From a checkpoint of a small mixture-of-experts model trained on Wikipedia.
Size: 11 layers, width 384, vocabulary 11272, 109M parameters.
Experts: 128 experts in each of 10 layers, 64 SwiGLU neurons an expert, 8 picks a token, a sigmoid router.
Training: a variant of Adam for the experts, 709M tokens, 5412 steps.
Below are experts of layer 5 (counted from 0) of a mixture-of-experts language model. Rows are named router (the router's row for the expert), down (a neuron's output weights, with its number) and show model dimensions 96-143. Each number is 500 + 40 x the weight over its row's rms, rounded and kept within 0 to 999. Numbers have three digits each.
Before each expert's rows: "raises" lists some tokens whose logits its average output raises strongly, later layers aside. This comes from a sample of Wikipedia text that the model never trained on.

# expert 53
raises: " They", " This", " Their", " These", " It", " The"
router:531526580545507578521482533520418564503498462523462537514491572419485539512530498463491575423476577510490541461501513489366531607535488536511486
down0:502470478475522570539474563503436562514466531526513522574550562457428529466498526493555472481483458514561509529562442539485465468479462501528447
down1:498401487546492540493527458454437486465498541428451575534484461567505531559537533455508527556481515496492443578512434555542502443451476443529508
down2:452476511476494512547512523492594522510635501504390517526527424541483481488469465537461545579512477483504538417448457553459456530494491447547542
down3:504512437494526469549491500482623451511471476414476501500433525483466486496518506468449501484483455497590449526460543521565504418540555500520471
down4:530488501484478559493428546500513531525527583469486477464478511485496479446482430462501552462433460519502501519507487458485510431411548514443530
down5:519490406515521436425461528465445538552520511434498488535416519479440493543505524547492535506556433449488548416550480461566455568541498476418505
down6:609534500448406539559562482501516451558509552496529539462398498533553508488460505442537553526489466476467493498435503447543475531514513438470432
down7:533417541471536495515517484450525388468561522487525473514513507449532514405499514528485496503520584445461449479497493510383598406519555556537482
down8:452461499523542518481515551442438483511475552438526459475562543469491473504496512538494452502437565536573532468529531525494514522530505531489533
down9:497477455499517498424492528435464454533516514428447452516524469496533532495478552510458475520447487448514510479548508460466505448529460510503560
down10:494507444436515541509477483440528512512565575479586415514469454515461478407555519545592537456501542534522493531457517540618408523500461460525535
down11:482538486475380480508495546472506488494511483544580457506491548516500497443497525536440512534430580501462509526513454527490556437477517516485480
down12:518431501533550509483483492532499474480469467411445497481550452496560546447448520525501492482508521469471501539489454508472556484465467548489479
down13:577490467453491484491478522476473539499499522513418521482594523537574472481506502524448422498523510432550488506495494572529502505502526549526476
down14:392530519477440475478511518581500465471497516545508519565488514488471488478463499434439545552528494440499531502520485496405476473474602448483505
down15:472471560561418462501506550549443504568507493412494521507469529520490480564515517507456583502478519533500546444479504515534493557483490472464485
down16:480422493535549563499471585499459518489487522482443497486504411383549493495503568450532487455447441483459511488503506507490499487492494515516499
down17:481515522530428461483494528469504465484485487556475486585553543478546546540466517489598534529571484529481408475471448455488413496472456524446433
down18:496469500478550476510472496504503440472467546476536457451593494494546471411459509510477419452518507530504416482531474482510490466440440506536512
down19:494478491527509480444500485533542517496463479495515512524437556532518491536496471471455524534509539544472527503412524569558403557500527455483547
down20:460497473427580474527479492564455470464448494506476417438533545531553485439486489554533576464465483476482500457471585529510511526510512490498461
down21:518531474508455515536512490509527511478468522597584587503517546446528533561467459592527505502519522494545490498455485544478511529499511491499538
down22:489553520450514502554413434504498533490473477511509489522440520469431481492497527439498485523445524458493515486427563495518422474534545418539503
down23:554496527472435479542487513427492565524527537549470415483486474518453469484495497492467527503531464510501451568487522431487533459484506489412482
down24:425452510485465552551475476537526455495492531538560525547411482499518466468528547535369491525527525485504495537633454438492508503479497445441475
down25:484538452465573514470503478528501543496505419441495514489585520451495499520516429422471526498494581484498564503486490556472493500563403451477520
down26:547502505466529478500476533524469465408425398475457598503421473457485503565454443496495556481543493512458429521557487490412512447457457601514483
down27:519459551520470459516497435494494481509540532493475446577453533488528431495482503571394525512559504516510526498486485490500546473540438510493512
down28:563509454555515459464434551539515599487472489518478516521493542514503496510526468466503525480560512467523521499503513494462524452466489462481493
down29:500543449498608488520520556536484500525520555539515460452475464516485495532486533429497534446517539483428602468454505500516471486571512490551534
down30:490485508535501429483488501475510579582460466499542534536443545428562471512556519494419530588460547531473539429468433539539518518545466537502518
down31:473486536507552455466566470527516497485532427496477475480543425530493469507522507465428535536519596488528584482492545492522477532491543582517565
down32:521514508461521546566503460500455529397533486572525519469545505507485503545562477576503518493474477494482430502463500482469462518459425485536477
down33:449490532573504542504525545604526518508473538513392410523417441569527455512542517500472501448476501481467573526370495521489519455520526528476479
down34:501498615465497504484438449523527496500503482501495518513475444530445507550530544495393558547434552528436386502488429499486438550509527535549455
down35:474496520505513502513522446554544520507481517419451452495458456503458509503478538535450496454457483517493532512498509525515525452512531460511557
down36:518458483536511545368555504489492473473540499472467560579418549498542514481480499493482434527537501607527492498475481500461505452537538503487533
down37:525427534480473475496478454473434508531537451415517541520492504519416462531486536504516534488454489481514510563567522465490501496444516521470453
down38:511537553550531466479519492490474527516512440415494529543604478517422454506477466521457456531575522469504537516456526542541527494533510498438504
down39:550507553574565528518534502441474494501482520424483532381547480492499467503494484481534487496429476384493533479500516428496466511550509444486472

# expert 29
raises: "\n", " Also", " This", " Both", " However", " Later"
router:493488545462487585535475494509465571473534509518489533437470502459466477487507579506558522451525499464469502471499501451441535545520452527536469
down0:428488481456536479440479412568529553438581512492475483491482462469422466472496557488521499541481498472469553448492508497487455547510484473471524
down1:525576545509564475517476497519506492572529498527503428459499448534492512449539513552480478486470517527509536505570580475598565559513498544517537
down2:547525429465462547445553509502484520551487503573470542460494461552481496601535425502545491506573437482493489475477539582549463568502511517539538
down3:522472476464479557560499541534515500469456495546500463467559479488523512467471493568567504459481614499503459447495495542508496443478536577478477
down4:548484536512520474505460542509432477526524459452416532445401499501433440478500519428517554439522446502464511459492495484513481507510530506499461
down5:436470462523490496492546564562500531469542482519418483525422504475548488439490444457529558476529445473520568461453421516463492487514504541455467
down6:488565561503512558478539576483424499429434521481446549496516543544436490503505483516465462534527483520491534509496489555520503460561548551474551
down7:537459511487516549549538550526502506424477511525501492472473523532444505481438503527537552497457498538554442498431477527444505451540433479515435
down8:511456506480464544543535478515497539506545535491507535455506516558482503563499552525474465428562538549448510494485571571518529552601527464479487
down9:494515533440510505461510497506480514564455531489490519504513560496514563524545558551513508441485498455549558422516464598523404487514549518496472
down10:432444512483480451499517484552572496589447490517501479435518463537594540515471475462484459507520483515585495432486516502527505497427474480455397
down11:497493575577446471484531458449455473535440476534505521496466492467534504543509468455491469530540446505511438546547500517517547606509517542499545
down12:521563466435495471474479514504480518458481520457440481546409399568442544537413493537473519457550445492546544473450496466557461548539490522477523
down13:561527484515544483541503507485478459502464392474559526462412538520498508497478492493501477525534496464477479530526503466535524547471516465508516
down14:542513504425555503479482430507524468476437497480478555461555512525486497490489487507477497520453456449514478506476477491454469523534462527476471
down15:491498477469470481433517474507551482493444441474496513466445418534551500516570515468516456515423586580532494579455487468429539433451491550505543
down16:466518578525428499428521487427456504474502552497508520495520493490545494533565507511440390559480511538494583439457544470483541514510488550479538
down17:468560434512469501535514549541524549467545561463506556514536508571515531476476532510530469463474524526537520500498535505487537502562511495496599
down18:599517403498488536505515507481537555498555481529487466496540483539465453522529548488507488495470474525484499549453506484438488481503503481511526
down19:504423562552473538545487493549423503475492489474416557512467422497523446504487502501490483487443487526493494490512493486436485500437574501505517
down20:490522501518452476467494498534485498498558541511414469524488469495467477500511456516480496484457511488467549456455494529531422540523453568504529
down21:507522483537537486494506481572520517455524418445522561518564568503529432454492436531513521518458444502485471507498545516460412539538430507484477
down22:562516461493515492587556444480568477436492485528554493432482490432482416532467530604486453501533530504546452509548526508528556548543499484463515
down23:481531486483529548492493526459504501549460595450461460442486575508493484536566449589439476457489467496541601473422431506558470490511569490499520
down24:488578458446430440590510447492534438486498513590483484506495498515504487496486516501515453491461478458550527455487543473472553493492551586490463
down25:491493540507490484592513505545551516468491500541563530508475520471540456484450496492520569569506427537521493520483524449574516546462527486503407
down26:533505512492526546466542527490442501442542463500516483563502486501427496486525508403518493519479435532518508609512517490603521497514466535561536
down27:554443505503484526544504467525509492413522502519495565501560546487590533545511479479475521509505497464499448516464426557412411455570527584442447
down28:418533492437517459480445413528570464509462513529564505549474462552506483544452523489505511571519475554453489476515476535505511542503514541498481
down29:539464498433512477492535479527481556508514526553489505445520435537514517510600501468544485484514464501563516469530477489493543482507520558488437
down30:606497492503517503487520519482486516421482466564529444440469483451513466449446458502422503443511542491456482549479506477417424489570456504508482
down31:551535470513521496508511508564518448551458513489402456544533542460485442543499511535468523487486455599568471488493487437404489500506484498511543
down32:514569561499491546422522461515503493549527441450525520555535505515508517516561417572465476463502539516481483456547574479538486455452468510403499
down33:530507493544508492535498517549518415474443494477516496465551479459525446446483546495437500506512536510561421458507542500429621487539553623474449
down34:445471487500496451428520515449481485448548524573487508474542495490436439574513533460488527456467573509471460499544491461550532503548548445534516
down35:549524509494517451472464462476454492531516540453583553525551495502473455559425534455523534451555467537456480508440525466484534518527503451506542
down36:506502447464481442543508512535532495546545499446529532509494527459526505553469546441566594479516459539543515434513507552624417510374515447511469
down37:513466632473489462547497450538520466509463488403478480528467459445519555485466470526601474505486419464484465467422481477486504522522508511439503
down38:501480546460495528505448527435497457501492533512516553471512527539459476524551492506466516537474467504539443475517461455462534481437489513520456
down39:486548494422464502487516491493503559430575636541521463512525499519458469491517448551500528476453550500521541463508527524507487494483481474549637

# expert 77
raises: " and", " the", " a", " he"
router:552534520541492563525427542505502497530507503501426506500540598476464533506520544492533543526486610553441511421479470503457527571552468528514493
down0:496484483547495572522510471590501529523495516554481532546484446559498483530486491533506516585457510541547515399496565502564546512573536566543513
down1:526502511499482470548445539600416501433477494571482495449464445472456496499462537534454540570504510547504515516554508452510465480495506429538556
down2:500443544487549571484488474470505452498492500479486516455459447506477536465529531490460469496449415460394420492478450443490503563482494584523559
down3:470493542525551534469552474492450558466576499493426498569504505529485512491516532468506489520497536466497471554505495511480523507499530476548489
down4:475501526526524464501444530541477463482563571499505509487392473524449508480466478523545502541492511509448449468463548428477469527511503479459454
down5:461515497486559455507453440521522499455456498501437531475566495476545494493463471400526441435484510466467460499450509547535492513543599482559454
down6:445477465511471570517545551552464491530549513545498509422447466497479516484478482510481524533510491523555483512523539439368501475537506517484523
down7:533450518426546527504546540469503495460482527473364532466524479551547465548457433513523507525506449491468461443500522524457503514501589592488502
down8:480511471523466515545488429492547516503496516535505562536591508530527530505547513453516527462480428517607463505500525479521504493383534536430490
down9:522497531528538451490488518518487412585503479506499492462527444500468466487527506537506566554493501579536484410495473507552602522564488536544494
down10:468447537535507494508536516524473532481465480493527494503511440385585528515476529578520442515444512439522507471517486411546436580499532514568511
down11:513469517479480512515479518411490493519525503534559563460458496511521558529475508427574490540477565482494472490502462506516440458418543449550460
down12:475523475491476510499536451475472450537458582529396493519499442583454465550523498556526494489434492482535505560496446530420572510469483483466537
down13:553508502508492483457490554499483494433536508543468456515451612498416497507474498515453492528492502499508460475443504501469541468512519480586545
down14:557490434520489486544484499547512467516450532553511567538528477462507513548459501561480498499499478500546613488474511549527510474541515410443523
down15:406503532452522506559488489501483547557507514514518512522581546564500498516504518456502543457520560447558412489473513514475539482498558532531434
down16:511438493450516482455415532476474447565448492474566549574524500522497510442522463494525447457517460447493411441482443512544508515501560507512475
down17:461555555490471499517558493498472460482536499506532538557485529526546487554491491443465457493498503532536538475544561526531452440551548516536501
down18:498431480469502498506514465473532518523520465477563475460469421447482451501536446525525494506599505535452527518496534519592501526500442462504505
down19:506535513461553544510473486480478517545522490473513463484488486500446534505546479509517525444573475536525447504568526458480533499445536557502582
down20:447465484539495552515493491476425509524502468516449510541475462538449525513495490491537518559422560499480535482568560481518602522457539535524571
down21:493493530511521517476526462480531508414439528525420471506507519565484473472562511530471506555479504449463469512499444540460515466507538493531538
down22:532479488448510532514507503479536454524499562471526531514484419517468525517444473492521486512525492550549544501542440538551431463486534410497456
down23:475576531524499572481498489529448505484559487470447461519458519557508454545489461401503461493543511483493517508562493477439531518473482422577494
down24:485492494524501437568544415509601557473534517495513503491570458499491479537525576495523553503465450489503585468571526551606474466481484600515489
down25:493492470541536476484517544551555487576464486573477495461531493500512444478496459526457447446480534521534555470470562545516493478583544574529520
down26:480468433476404443520508435481555479443472504515528541470501515464538498488458498481492505555424442466493487471464502486552497415453578479443450
down27:545542506528505562576524478488482503494495508538524558581474551569520487496616469469471474423508525571472595540563544548475535547480442435527594
down28:508571536566504495512472529521419469474488524429591538610533522483509470505496514471454485471518542472497523484494513502531477507520504454478460
down29:494469507475527482509459532503495455471511485438486476487441536457466490452551565522433566514568437560531549569498453522444514476478482488522548
down30:461451476511550522511506503481464551497413410515560514507412461522519533443515482521475492548484514496471459532529473461439451520522488545495524
down31:516519474525498434497456412440486490543481525561543512500474554514461527504532545469608520533419538515488481501501397471453558478492557490493491
down32:421513511509449558479569403464509443485611488541500525514389498508486528525521503500502438503565503574518490493593575452479472470425497534513564
down33:531476513490541489536515588572528397487437547506587535499570561471503507515458546437486469533572482536529508521577506499483517486560455517539507
down34:542449500470566475474520498520515459499498476528553501418454493543493518506518546462504532466432589475516495507520526484463517515476490485542503
down35:486427545485492449499462515556429475530503518511495464504434493543449535495552573466526478537475511495514477555466442454466473516430516456524474
down36:511543482513484495538576556496517551539437473501468489499513522503484510506442499506540462578546548498500584496471467534578447520550408482504517
down37:538524517466503604510506520473497486505499534519605516529480502495493494506486464513478592464513528560542606510541544505464445508522431483472542
down38:511526485471458475502447517431503480458531476515583488481520467517533488455491500509538543467528519461509562430478491510516547489479497533518401
down39:454365590478590511487524441466543551505475515482489509520513420567499449533508520528528565462439465474496501505480451528489503481489535485450461